Experts of a small language model.
Size: 11 layers, vocabulary 17832, 80.7M parameters.
Experts: 64 experts in each of 11 layers, 96 ReGLU neurons an expert, a softmax router.
Training: 1812M tokens, 13825 steps.
Below are experts of layer 2 (counted from 0) of a mixture-of-experts language model. Rows are named router (the router's row for the expert), gate (a neuron's input weights, with its number), up (a neuron's input weights, with its number), down (a neuron's output weights, with its number) and show model dimensions 288-319. Each number is 50 + 10 x the weight over its row's rms, rounded and kept within 0 to 99.
After each expert's rows: a language model's description of what the expert responds to; "mostly gets" lists some tokens that are sent to it at least half of the time. This comes from a sample of Wikipedia text that the model never trained on.

# expert 17
router:51 53 51 58 45 31 49 62 46 60 49 34 45 47 56 56 47 34 55 66 72 50 56 41 52 29 55 40 63 53 44 52
gate0:44 43 53 49 57 58 56 51 58 70 35 45 48 52 44 63 36 58 45 81 56 35 65 26 70 46 33 46 45 55 42 63
up0:40 46 50 43 44 59 45 67 48 45 53 44 53 35 50 52 33 50 39 36 33 38 62 39 44 54 53 53 67 51 43 51
down0:66 46 43 58 62 48 34 67 48 55 53 52 37 69 44 65 81 46 42 70 49 40 42 44 48 52 64 30 46 46 52 50
gate1:58 33 43 43 43 59 40 59 49 51 61 37 40 40 48 47 54 48 46 62 32 57 63 53 54 30 69 42 52 45 50 60
up1:64 30 30 38 44 66 66 56 38 59 43 44 43 48 61 38 56 56 55 49 38 44 65 43 54 49 47 45 64 52 59 50
down1:50 49 57 47 44 56 28 44 42 61 46 59 58 53 49 67 44 67 45 50 61 65 42 58 38 64 43 50 33 51 62 56
gate2:47 51 57 62 39 44 58 38 52 48 58 64 47 64 41 55 66 45 58 59 60 64 54 56 65 42 61 42 48 44 75 50
up2:57 52 65 54 37 56 46 47 53 53 57 65 48 49 44 43 68 51 44 50 33 74 47 62 43 47 32 46 44 62 47 56
down2:64 50 50 56 44 38 54 45 45 46 59 41 52 62 52 36 39 57 65 33 61 43 45 48 45 40 49 49 66 52 58 52
gate3:35 63 57 59 59 53 52 41 64 59 47 58 55 43 30 47 41 49 65 49 52 55 61 48 49 42 37 38 47 51 52 63
up3:51 53 46 59 48 68 53 52 54 64 52 49 53 45 39 62 50 53 49 39 56 56 53 62 46 58 55 52 57 42 43 59
down3:45 28 61 49 55 57 60 39 55 45 51 42 59 45 71 37 62 47 36 53 54 46 45 67 44 47 42 30 34 46 47 44
gate4:40 44 64 52 51 60 55 39 49 63 50 44 46 42 74 45 42 53 56 39 53 45 45 52 61 44 46 45 58 40 69 60
up4:49 42 34 57 39 50 62 47 70 46 60 56 47 58 41 38 59 48 46 63 41 42 32 38 51 55 50 74 48 49 36 47
down4:42 66 56 55 53 40 64 63 54 47 63 54 38 49 37 46 46 57 51 59 53 38 50 62 42 59 50 40 39 59 53 43
gate5:47 51 50 53 50 54 67 49 46 56 43 50 65 63 51 34 45 41 50 44 57 48 61 56 59 38 48 41 49 53 52 45
up5:40 43 75 44 58 59 54 43 60 53 36 48 54 78 46 43 43 59 41 51 47 36 65 61 49 36 56 42 55 47 43 47
down5:43 31 46 36 48 40 57 59 62 38 50 47 70 51 56 37 29 36 46 62 59 35 48 36 58 57 39 38 54 58 69 41
gate6:42 51 65 54 46 44 55 56 48 66 39 38 48 65 51 55 59 37 48 69 56 47 47 44 61 38 49 51 41 41 35 51
up6:41 38 61 37 45 42 60 56 52 44 31 47 44 53 44 47 24 52 33 51 57 52 70 43 37 45 44 50 56 41 51 38
down6:49 60 46 59 59 53 35 50 48 50 64 46 63 46 49 52 60 27 53 54 37 60 38 39 59 55 60 49 37 48 55 38
What it handles: Compound noun heads. Nouns, often the second word of a compound or after an adjective, such as pickup truck, department store, marsh forest, engine, Award, politician.
mostly gets: " politician", " seats", " engine", " drug", " phys", " drum"

# expert 25
router:63 45 59 65 41 40 33 52 44 66 59 39 43 47 58 56 47 42 42 45 61 47 61 40 39 52 57 49 52 55 46 44
gate0:61 40 46 52 45 48 42 47 49 63 41 55 49 56 51 56 40 50 60 47 29 45 77 53 50 49 57 39 53 42 59 70
up0:46 43 42 53 36 41 45 53 44 42 55 28 53 59 51 43 48 49 41 58 70 59 37 38 67 52 46 60 51 56 49 41
down0:56 42 66 57 51 54 45 56 41 69 45 46 38 50 34 56 56 42 52 70 49 56 29 40 43 46 39 35 50 41 48 46
gate1:52 74 50 65 54 45 18 48 58 46 34 63 54 49 45 62 59 42 42 53 46 61 37 50 49 57 55 60 53 46 43 55
up1:41 33 67 58 60 51 30 32 53 70 43 56 58 61 56 40 43 52 67 53 47 56 32 43 46 40 37 53 35 63 83 44
down1:48 46 54 45 55 65 59 52 58 45 33 52 34 54 53 49 43 44 29 27 47 61 64 40 42 57 60 63 50 37 39 33
gate2:57 29 73 64 39 54 46 53 47 62 46 54 56 55 54 45 41 58 67 51 39 36 51 51 51 53 50 53 66 41 59 57
up2:48 44 51 57 48 54 37 61 43 55 44 54 51 55 56 51 50 43 63 57 55 40 51 62 57 34 50 52 57 61 48 57
down2:54 52 49 43 48 61 36 48 55 45 54 46 65 32 37 53 52 47 38 37 56 50 46 56 43 50 47 55 59 60 53 61
gate3:57 54 36 60 37 46 45 67 42 53 58 55 43 49 50 46 46 68 46 53 49 40 70 33 47 35 46 58 56 69 47 43
up3:48 47 45 48 60 50 62 68 25 49 52 43 32 56 62 50 57 51 64 45 51 51 48 69 55 39 65 47 80 66 41 74
down3:70 55 48 58 47 55 51 40 57 53 40 54 63 51 48 45 69 45 61 59 50 56 39 31 36 48 31 33 25 33 39 43
gate4:36 36 57 63 57 42 67 49 49 47 49 50 28 42 54 40 48 50 33 38 51 24 64 49 46 65 51 56 65 50 47 27
up4:59 68 47 58 59 47 49 59 57 64 39 40 62 61 44 45 35 52 77 46 46 65 38 52 64 53 56 47 61 60 42 48
down4:37 43 51 37 41 54 40 54 41 48 37 45 47 46 61 56 47 39 32 68 65 37 51 43 34 32 40 64 45 34 48 44
gate5:43 30 49 54 52 61 48 52 53 61 49 58 53 48 69 50 41 48 36 51 48 43 63 64 48 50 59 49 47 63 60 62
up5:46 31 43 50 63 31 54 70 49 45 48 54 36 74 52 51 59 64 57 60 41 48 51 55 64 54 75 50 64 25 47 45
down5:53 51 52 39 41 68 69 25 62 54 65 48 36 44 38 60 52 55 41 50 67 55 48 48 53 44 53 55 45 57 55 44
gate6:38 53 61 49 60 46 56 39 50 59 45 37 47 65 40 51 45 41 70 55 46 52 44 67 59 45 73 47 57 54 27 55
up6:44 44 45 57 54 40 52 54 45 45 37 62 47 36 52 45 44 59 24 41 50 47 50 47 45 48 36 39 55 57 52 32
down6:41 47 50 38 19 53 51 41 60 55 51 43 32 57 50 74 49 39 67 70 49 64 54 60 48 37 68 36 45 38 44 44
What it handles: Coordinating conjunctions. Conjunctions and commas joining clauses or list items in prose, such as and, but, or, rather than, and the.
mostly gets: ", and", " and", " and ", " and the", " and a", ", but"

# expert 1
router:55 49 52 60 47 36 50 39 52 53 53 39 47 54 56 47 54 46 38 62 64 33 59 41 47 45 48 48 49 47 48 51
gate0:58 78 41 47 62 46 33 54 53 32 57 52 80 34 44 75 44 52 38 39 54 34 53 53 37 53 47 60 57 62 37 50
up0:54 29 49 46 32 47 62 49 43 57 53 41 23 66 40 32 45 62 64 47 51 46 52 39 60 31 48 49 47 67 46 45
down0:54 69 54 59 43 55 59 42 54 38 52 50 68 50 78 61 42 56 50 62 48 39 49 41 69 44 47 40 41 47 48 55
gate1:62 62 41 44 52 51 50 56 44 56 54 39 50 37 54 34 47 52 57 51 48 45 57 39 41 44 47 42 61 36 32 41
up1:42 45 56 62 56 44 43 53 50 51 45 55 49 70 41 55 46 50 51 55 67 53 56 56 61 38 58 49 46 66 67 36
down1:45 38 59 58 71 37 56 60 61 41 58 52 47 47 48 39 55 61 31 49 55 44 44 56 54 39 56 50 52 58 37 52
gate2:22 52 51 55 67 61 60 42 49 33 36 48 34 60 48 31 59 50 34 47 43 66 53 43 72 30 47 50 70 60 58 63
up2:46 56 54 49 49 50 55 46 51 53 36 42 61 52 66 45 34 55 48 42 60 70 53 60 52 37 40 54 71 51 62 63
down2:70 61 70 50 74 33 40 53 44 52 64 38 62 53 49 66 65 46 48 38 50 55 38 63 41 59 47 36 58 46 37 40
gate3:47 32 41 52 70 53 53 64 60 44 34 57 35 76 42 43 57 49 46 40 57 48 66 36 53 61 45 36 37 47 59 68
up3:49 63 45 60 44 44 32 45 58 62 51 45 59 52 62 53 55 46 51 53 64 54 33 55 42 67 51 56 45 21 56 47
down3:54 62 60 55 41 51 68 61 52 54 59 47 38 47 55 36 50 41 40 33 49 51 46 54 40 39 58 34 46 53 41 57
gate4:37 61 48 58 43 48 66 36 68 45 46 39 47 50 47 47 59 42 49 42 69 28 50 38 43 47 54 49 50 48 53 51
up4:47 41 35 39 47 51 38 50 42 48 40 44 65 50 52 36 34 59 60 42 54 41 47 36 65 57 55 39 45 37 46 47
down4:28 49 61 58 43 53 48 43 46 58 49 56 46 32 55 62 44 51 63 47 23 47 53 49 38 53 37 46 40 45 51 45
gate5:49 64 43 40 48 41 59 60 65 43 33 70 37 56 54 58 61 45 54 57 63 36 67 48 42 50 19 53 41 70 37 35
up5:54 41 62 48 52 57 47 36 54 37 46 46 41 56 42 43 51 38 54 52 45 46 52 22 74 51 46 47 47 40 42 38
down5:57 49 62 46 58 49 42 63 34 55 51 52 41 49 52 57 40 65 58 52 40 52 39 68 45 57 47 44 50 52 62 49
gate6:58 53 31 40 32 36 44 37 58 57 27 42 68 59 39 44 61 39 45 49 53 48 49 46 48 40 53 58 66 42 58 61
up6:65 51 58 71 54 52 67 57 66 38 61 50 54 27 36 30 36 45 39 35 65 42 39 60 43 49 55 43 43 54 59 59
down6:75 53 71 53 39 40 39 46 61 47 49 45 64 43 44 68 53 51 55 41 47 59 36 55 61 61 56 66 59 48 39 45
What it handles: Table cell separators. Pipe separators and first digits of cells in wiki tables and stat lists, such as | Win |, | Democratic, 1932.
mostly gets: "| Win | ", "| O", "|  | Republican", "| Best", "| —", "|  | Democratic"

# expert 48
router:66 47 51 61 46 36 43 60 44 61 59 36 51 47 57 47 49 47 44 49 58 42 55 46 49 58 44 44 55 54 50 40
gate0:57 57 60 48 52 51 55 38 52 44 28 42 60 48 60 53 45 43 54 53 48 58 59 37 62 48 49 48 56 40 44 62
up0:51 64 64 48 38 57 45 34 41 55 40 44 45 64 46 48 63 45 40 50 55 62 34 28 61 47 46 57 63 44 45 60
down0:50 41 48 53 52 42 26 52 44 57 52 46 62 33 43 61 57 33 51 47 49 54 49 46 36 50 47 50 36 47 48 45
gate1:44 50 61 34 28 47 57 66 55 51 51 47 51 35 38 63 50 51 59 52 59 37 41 56 42 47 40 58 52 45 38 51
up1:49 52 51 57 68 53 45 49 38 46 42 38 61 49 53 61 29 56 55 47 22 61 56 40 66 70 65 59 54 72 61 53
down1:60 51 58 61 40 57 65 60 45 57 32 59 56 51 41 44 67 29 46 53 51 36 58 35 38 37 40 55 48 46 55 38
gate2:50 52 43 51 56 56 33 40 54 51 24 50 60 61 48 47 45 47 52 45 48 55 64 51 60 40 47 54 44 27 59 52
up2:46 56 47 56 70 52 30 53 38 45 38 64 61 50 46 40 36 57 36 43 47 60 46 61 46 46 42 43 35 65 53 41
down2:68 39 44 55 56 40 46 62 63 56 55 57 34 66 42 41 53 48 58 61 46 39 62 52 40 42 57 47 63 47 46 48
gate3:55 59 44 43 36 48 65 53 43 36 36 43 39 41 50 56 72 56 72 54 49 30 42 36 48 50 37 53 45 52 43 46
up3:44 41 57 65 56 50 60 47 61 67 56 58 54 70 53 48 39 47 39 47 47 54 68 63 63 55 61 49 54 45 50 41
down3:57 52 55 45 52 51 51 59 36 60 67 55 50 35 41 57 54 34 44 43 70 50 56 29 15 39 46 29 47 40 52 53
gate4:55 51 42 70 51 45 52 65 63 55 69 39 62 36 33 32 44 45 50 44 64 56 44 54 61 40 65 51 34 46 53 50
up4:50 44 44 27 44 52 64 52 39 38 41 50 41 49 63 75 47 38 41 54 45 50 53 46 59 55 50 48 55 51 37 45
down4:48 53 54 54 56 51 53 62 53 41 41 56 45 53 45 39 58 51 46 48 56 39 63 09 39 48 46 73 43 46 40 57
gate5:53 42 67 58 61 44 78 60 67 66 53 52 50 58 43 37 64 39 56 52 43 48 38 53 47 39 49 40 67 56 24 40
up5:52 51 48 75 38 49 58 36 57 54 35 59 53 49 44 31 51 51 52 59 53 51 38 38 46 45 45 46 48 44 66 51
down5:53 56 41 60 63 59 57 45 63 50 50 60 65 43 51 55 44 51 38 51 51 65 63 57 48 42 54 42 60 42 43 42
gate6:54 54 44 61 55 38 41 17 57 45 49 42 61 58 58 40 45 57 70 54 45 42 62 66 71 34 48 48 46 49 57 60
up6:50 55 51 54 70 50 47 46 33 37 50 51 49 73 54 57 43 69 50 48 44 34 62 48 51 48 49 41 48 64 33 66
down6:56 60 49 56 48 54 42 44 52 58 51 63 42 51 39 68 64 46 49 56 58 47 51 60 35 42 67 65 49 29 53 41
What it handles: Commas and following word. Commas ending clauses or list items in prose, often merged with the next word, such as ", which", ", the", ", he", "),".
mostly gets: ", the", "),", ", a", "s,", ", he", ", which"

# expert 8
router:59 39 62 72 41 39 40 64 50 54 57 31 46 52 55 54 37 34 59 71 64 52 44 47 35 43 52 36 31 45 51 68
gate0:40 69 51 50 48 40 48 44 31 66 46 35 53 55 43 52 58 72 55 56 51 66 41 60 65 48 55 43 50 50 46 51
up0:46 65 56 56 42 32 52 44 56 46 40 64 44 29 57 34 50 54 57 56 52 45 51 56 53 36 52 59 54 71 37 60
down0:44 46 65 44 33 47 60 61 50 53 57 43 52 52 33 53 30 55 51 44 52 46 50 47 57 69 46 42 42 33 46 45
gate1:50 34 60 57 58 49 46 60 43 49 54 44 39 57 48 66 53 68 61 45 42 37 37 50 68 56 55 64 50 44 54 53
up1:51 31 53 72 52 44 70 48 44 49 53 48 47 62 42 60 61 49 61 52 39 45 45 39 50 53 40 43 69 45 38 48
down1:48 60 58 35 48 55 55 41 59 54 46 50 60 44 52 36 59 47 45 52 39 49 58 43 59 45 73 63 64 42 45 43
gate2:62 48 47 36 46 48 54 47 32 70 61 49 46 47 43 41 66 44 60 52 38 41 49 45 29 62 44 60 56 29 54 45
up2:51 29 63 35 43 46 65 60 48 69 45 66 42 44 66 54 53 60 54 46 48 39 46 50 40 57 43 63 50 44 61 59
down2:44 57 59 62 49 63 63 54 44 35 57 31 35 61 38 50 66 56 54 53 51 48 48 42 55 48 42 34 30 46 48 71
gate3:56 60 54 32 65 35 46 59 50 52 33 55 51 73 58 53 35 42 55 49 51 60 53 59 69 40 58 36 53 63 38 54
up3:47 56 42 63 71 53 70 63 46 43 53 37 54 34 36 53 50 51 37 53 58 58 47 51 68 39 41 29 62 59 32 60
down3:56 51 58 51 47 60 42 49 48 64 55 71 53 66 49 38 46 67 62 41 44 41 44 45 37 61 46 60 28 45 51 29
gate4:42 58 63 50 48 64 53 57 45 37 55 51 43 58 38 67 47 52 58 72 49 35 49 56 51 53 48 55 42 63 50 57
up4:55 64 52 48 64 56 44 57 60 59 38 29 49 40 40 46 65 61 47 49 41 61 41 48 77 44 58 66 61 43 51 57
down4:44 44 64 58 62 60 50 42 59 66 50 53 83 72 42 55 45 51 46 31 63 61 37 45 38 62 46 66 44 69 74 44
gate5:48 53 48 28 40 44 72 44 54 39 54 67 59 39 50 64 41 20 68 45 51 68 45 64 42 51 41 50 42 36 53 40
up5:61 49 52 41 51 64 51 73 43 67 61 43 49 49 55 57 60 43 45 52 42 49 46 57 40 40 45 72 40 52 31 50
down5:42 49 51 45 53 45 44 41 36 33 38 50 56 57 53 56 45 46 46 31 46 57 59 38 64 44 50 46 56 64 63 38
gate6:53 47 48 50 45 59 58 67 39 49 29 56 47 48 27 70 55 69 41 48 51 43 42 38 57 29 53 35 49 57 57 49
up6:38 46 58 37 48 43 80 59 50 38 55 47 29 44 38 59 65 58 49 57 41 51 54 51 64 38 57 49 60 57 41 59
down6:67 41 42 46 33 47 41 51 58 56 31 55 52 36 53 46 43 37 48 59 59 49 43 38 40 56 41 52 41 59 42 49
What it handles: Head nouns after possessives. Head nouns after the, his or her in narrative prose, such as honour, parents, birthday, character, family, game.
mostly gets: " latter", " character", " concept", " game", " family", " parents"

# expert 27
router:59 49 38 53 47 39 41 54 42 51 43 40 47 46 52 45 49 37 33 54 68 45 54 46 41 49 42 41 58 45 38 40
gate0:62 68 38 53 44 39 44 58 43 50 54 45 57 23 45 49 46 39 54 56 42 49 55 63 49 37 50 49 52 39 43 54
up0:45 47 42 60 47 44 55 68 52 39 53 54 38 53 45 57 45 42 32 54 34 32 59 35 31 44 48 41 44 38 45 36
down0:43 76 61 50 46 38 48 45 32 46 66 53 71 42 46 48 61 61 71 52 51 65 56 59 61 45 47 60 56 52 37 52
gate1:51 35 57 47 37 58 41 66 65 49 44 48 62 75 51 52 25 43 66 54 56 47 41 29 51 73 67 43 38 22 56 57
up1:32 46 64 33 42 35 46 54 49 48 50 58 59 69 58 50 50 56 62 60 48 44 47 70 41 54 48 45 60 48 64 45
down1:44 51 46 56 54 34 56 47 48 45 63 60 46 63 48 64 57 67 37 65 54 41 53 55 50 61 58 56 49 49 34 44
gate2:57 47 57 57 66 51 49 53 57 35 43 56 57 66 63 42 50 38 56 39 62 35 61 51 57 52 52 44 58 56 64 41
up2:47 37 64 53 37 43 53 46 38 68 45 54 60 52 47 53 32 63 44 48 50 64 41 43 41 78 38 45 50 57 17 51
down2:39 66 37 58 54 53 63 59 65 43 47 44 40 64 38 61 66 45 46 70 41 34 51 66 50 30 61 66 49 62 53 44
gate3:44 58 36 53 67 39 59 37 37 43 44 57 65 65 50 45 57 69 49 57 41 62 47 63 48 57 36 60 48 68 61 52
up3:47 55 44 62 40 66 45 48 40 43 48 43 54 46 44 41 56 22 51 50 58 57 49 43 57 58 48 50 61 42 17 55
down3:38 42 61 46 49 55 45 63 57 57 65 63 32 52 59 53 36 76 54 52 47 57 40 53 48 57 41 41 34 53 65 53
gate4:50 42 29 43 51 51 32 49 43 46 51 39 49 60 53 48 44 22 48 63 61 47 64 38 64 55 55 65 53 50 51 26
up4:55 47 55 51 60 51 53 39 51 56 43 40 64 59 60 42 67 50 51 58 61 54 38 68 38 44 39 54 40 50 41 48
down4:49 57 40 64 71 37 41 55 43 56 57 60 45 44 33 67 35 50 56 45 46 48 57 42 57 38 63 47 40 43 52 46
gate5:29 36 62 64 72 55 48 41 51 37 43 46 52 48 46 39 42 47 43 49 51 31 55 62 66 37 42 45 50 42 48 38
up5:41 51 51 68 49 48 42 55 56 45 49 50 39 53 53 49 43 51 42 54 55 50 53 66 57 48 69 46 46 49 59 44
down5:48 57 57 39 57 53 57 55 56 57 43 44 57 53 37 58 43 37 51 38 39 53 62 54 56 43 26 35 47 53 46 42
gate6:51 66 53 34 51 44 50 53 69 43 50 44 36 49 54 58 46 53 54 52 56 56 41 56 28 34 41 61 43 58 38 39
up6:50 45 69 51 55 61 34 66 49 49 60 54 44 65 67 69 68 56 49 49 47 40 57 40 41 55 55 48 32 62 53 42
down6:37 49 34 65 39 64 53 60 57 49 51 50 35 54 50 33 61 47 40 47 43 56 33 39 49 60 43 47 50 51 51 49
What it handles: Table header cells. Pipe-plus-letter tokens starting table cells, especially column headers like W | L, Pld, Votes, and line breaks before tables or lists.
mostly gets: " | N", "  -", " | D", " | M", " | J", " | T"

# expert 53
router:68 50 52 54 41 42 41 49 43 64 51 33 45 50 52 47 45 41 38 67 61 33 60 45 46 45 61 51 51 50 48 46
gate0:61 46 55 52 35 49 73 43 57 48 48 60 54 39 55 60 59 53 53 45 32 52 40 55 45 54 51 62 61 45 40 59
up0:44 56 59 81 42 58 57 43 36 79 62 48 62 34 51 68 33 54 54 58 42 81 50 58 51 52 45 51 46 53 50 53
down0:60 46 53 49 47 37 41 48 52 44 48 42 43 64 55 49 50 46 50 53 62 44 61 53 74 55 50 42 51 35 67 56
gate1:56 62 49 50 47 46 57 68 63 46 55 38 59 39 65 39 38 35 55 48 57 46 46 61 42 41 61 43 44 46 34 54
up1:47 45 58 52 52 48 48 35 34 39 15 63 40 84 40 83 51 49 53 59 47 62 53 55 43 70 43 51 55 43 48 45
down1:54 33 56 30 52 57 72 63 53 63 53 51 49 44 50 34 58 52 59 54 43 56 63 51 44 38 25 52 42 46 62 58
gate2:54 68 31 39 63 46 47 55 50 45 48 54 61 41 49 39 27 41 60 44 55 56 37 54 50 37 40 46 26 50 29 49
up2:61 62 44 66 43 45 67 42 44 55 55 55 56 36 51 42 63 54 36 47 70 46 39 52 32 43 45 51 51 61 50 62
down2:39 47 47 55 44 45 43 50 47 35 34 42 54 52 52 54 25 54 18 39 72 53 48 58 58 62 52 46 66 34 54 42
gate3:62 63 44 54 52 42 40 45 36 32 59 40 50 41 43 36 45 48 63 52 55 62 29 57 45 46 57 48 44 50 47 47
up3:77 66 53 48 62 39 35 45 38 41 51 53 49 55 53 32 43 62 59 76 45 61 31 57 45 52 46 57 58 59 52 48
down3:60 42 58 52 50 48 51 46 50 42 71 38 38 41 50 52 46 22 40 36 68 35 52 50 60 54 47 46 33 53 56 41
gate4:53 45 32 50 45 53 53 56 39 39 46 61 43 45 64 54 54 49 55 38 43 23 43 32 53 60 47 47 58 70 33 50
up4:29 57 52 47 41 52 46 44 47 37 36 56 42 65 66 54 78 38 53 66 46 59 56 62 59 60 62 47 43 48 50 51
down4:49 50 61 55 72 30 41 56 51 62 52 43 71 39 55 46 46 33 61 38 63 66 57 62 40 33 42 47 45 42 40 36
gate5:52 63 48 46 53 46 52 51 61 43 56 47 64 66 42 36 49 45 53 39 55 55 43 44 48 48 48 52 69 40 41 58
up5:35 36 60 47 53 43 65 35 72 51 39 37 44 85 44 69 50 40 43 76 46 48 61 41 50 52 66 49 56 39 75 56
down5:47 46 70 46 41 54 56 46 42 51 43 49 52 31 32 41 67 70 72 52 41 69 47 67 38 34 43 53 62 42 60 54
gate6:37 62 44 52 56 38 40 71 41 46 46 52 33 28 40 67 51 47 32 47 56 38 61 58 39 34 40 50 81 54 42 46
up6:50 59 46 53 51 43 51 56 57 45 60 58 42 30 43 70 76 55 33 37 54 40 49 62 36 41 37 54 67 50 68 44
down6:66 58 61 50 54 55 49 48 51 62 46 55 68 50 57 45 68 42 55 29 43 52 39 52 38 26 55 48 57 65 60 57
What it handles: Numeric table separators. Pipes, semicolons, parentheses and spaces between numbers in data tables and climate or statistics rows, such as ) | , % | , ; , °N.
mostly gets: ") | ", " |  | ", "% | ", " | ", " |  |  | ", "′"

# expert 4
router:66 41 42 48 46 38 52 50 42 55 68 34 45 56 53 50 51 38 38 53 60 38 55 45 45 56 54 41 56 50 33 33
gate0:42 43 54 49 66 31 56 54 40 43 47 49 39 54 38 38 34 50 34 41 81 46 53 56 47 57 48 49 56 68 59 30
up0:39 48 44 52 56 42 44 42 64 44 39 62 54 47 49 54 32 63 39 53 51 51 59 60 70 62 47 46 45 48 67 35
down0:67 60 63 58 48 71 54 47 48 69 56 57 55 44 52 51 51 44 56 50 51 55 57 59 46 53 49 60 73 54 35 51
gate1:46 53 27 50 60 45 57 63 62 27 46 51 41 65 37 63 56 46 50 45 69 30 56 59 38 52 57 53 57 48 67 56
up1:47 41 59 50 44 44 55 29 48 76 32 47 63 31 62 30 43 46 58 53 40 61 51 59 44 50 42 41 56 32 37 53
down1:56 28 38 34 45 51 52 67 45 52 47 67 46 49 50 49 46 54 38 59 45 50 50 39 50 54 49 68 47 65 59 34
gate2:50 52 58 47 56 50 46 45 57 68 39 54 40 43 72 46 50 38 53 56 39 52 65 46 71 48 45 32 44 35 55 48
up2:48 63 62 44 62 60 52 35 57 62 45 61 35 58 58 46 60 42 52 48 40 53 59 51 52 49 39 32 47 31 56 42
down2:49 40 43 58 62 52 47 51 38 54 43 68 52 35 39 42 31 53 50 49 65 64 43 46 55 30 54 44 39 45 46 46
gate3:45 55 44 55 49 51 35 64 51 46 55 55 31 36 52 57 46 39 44 55 49 50 62 56 45 33 45 47 43 64 48 61
up3:50 35 52 53 59 67 43 49 63 56 55 70 55 49 62 53 33 45 54 58 48 57 51 54 52 46 44 46 33 59 42 58
down3:55 72 42 48 41 54 60 73 39 47 45 57 48 52 43 37 45 33 65 45 44 41 46 43 28 35 62 54 62 26 45 61
gate4:44 68 26 44 55 46 46 66 44 38 59 63 54 34 37 55 60 40 46 35 62 51 34 58 40 31 55 45 53 58 56 38
up4:32 54 56 34 41 66 46 51 33 56 28 57 43 57 53 46 44 59 48 62 73 45 55 58 61 55 51 36 58 37 44 47
down4:58 46 52 46 37 47 55 54 70 63 52 45 44 25 61 46 53 49 50 56 32 48 43 58 64 50 53 57 55 65 54 57
gate5:54 71 52 36 50 52 38 46 73 47 55 37 64 54 43 45 42 29 41 55 32 71 39 61 48 48 59 38 33 43 55 54
up5:60 19 43 62 47 44 61 61 40 60 42 73 34 41 57 55 56 65 54 53 69 40 58 41 53 52 48 59 64 61 48 39
down5:43 57 61 54 70 57 50 61 42 32 55 48 69 64 35 43 42 44 52 40 77 45 49 53 54 56 44 51 33 60 60 66
gate6:58 54 52 38 60 52 50 53 29 43 40 49 59 40 51 49 54 45 57 58 67 50 58 58 47 57 31 51 54 60 54 35
up6:59 56 53 58 56 53 36 51 08 74 61 41 70 49 48 57 49 40 40 50 49 76 42 49 47 62 49 53 52 37 54 53
down6:44 75 45 61 57 38 60 43 61 30 35 55 45 56 62 47 51 46 53 44 55 49 35 33 51 68 48 59 53 75 63 59
What it handles: Separators after names. Line breaks, slashes, dashes, equals signs and opening parentheses after names or titles in lists, infoboxes and tracklists; also non-Latin script bytes.
mostly gets: ") is a", " =", ") was a", ") =", ") was", "i ("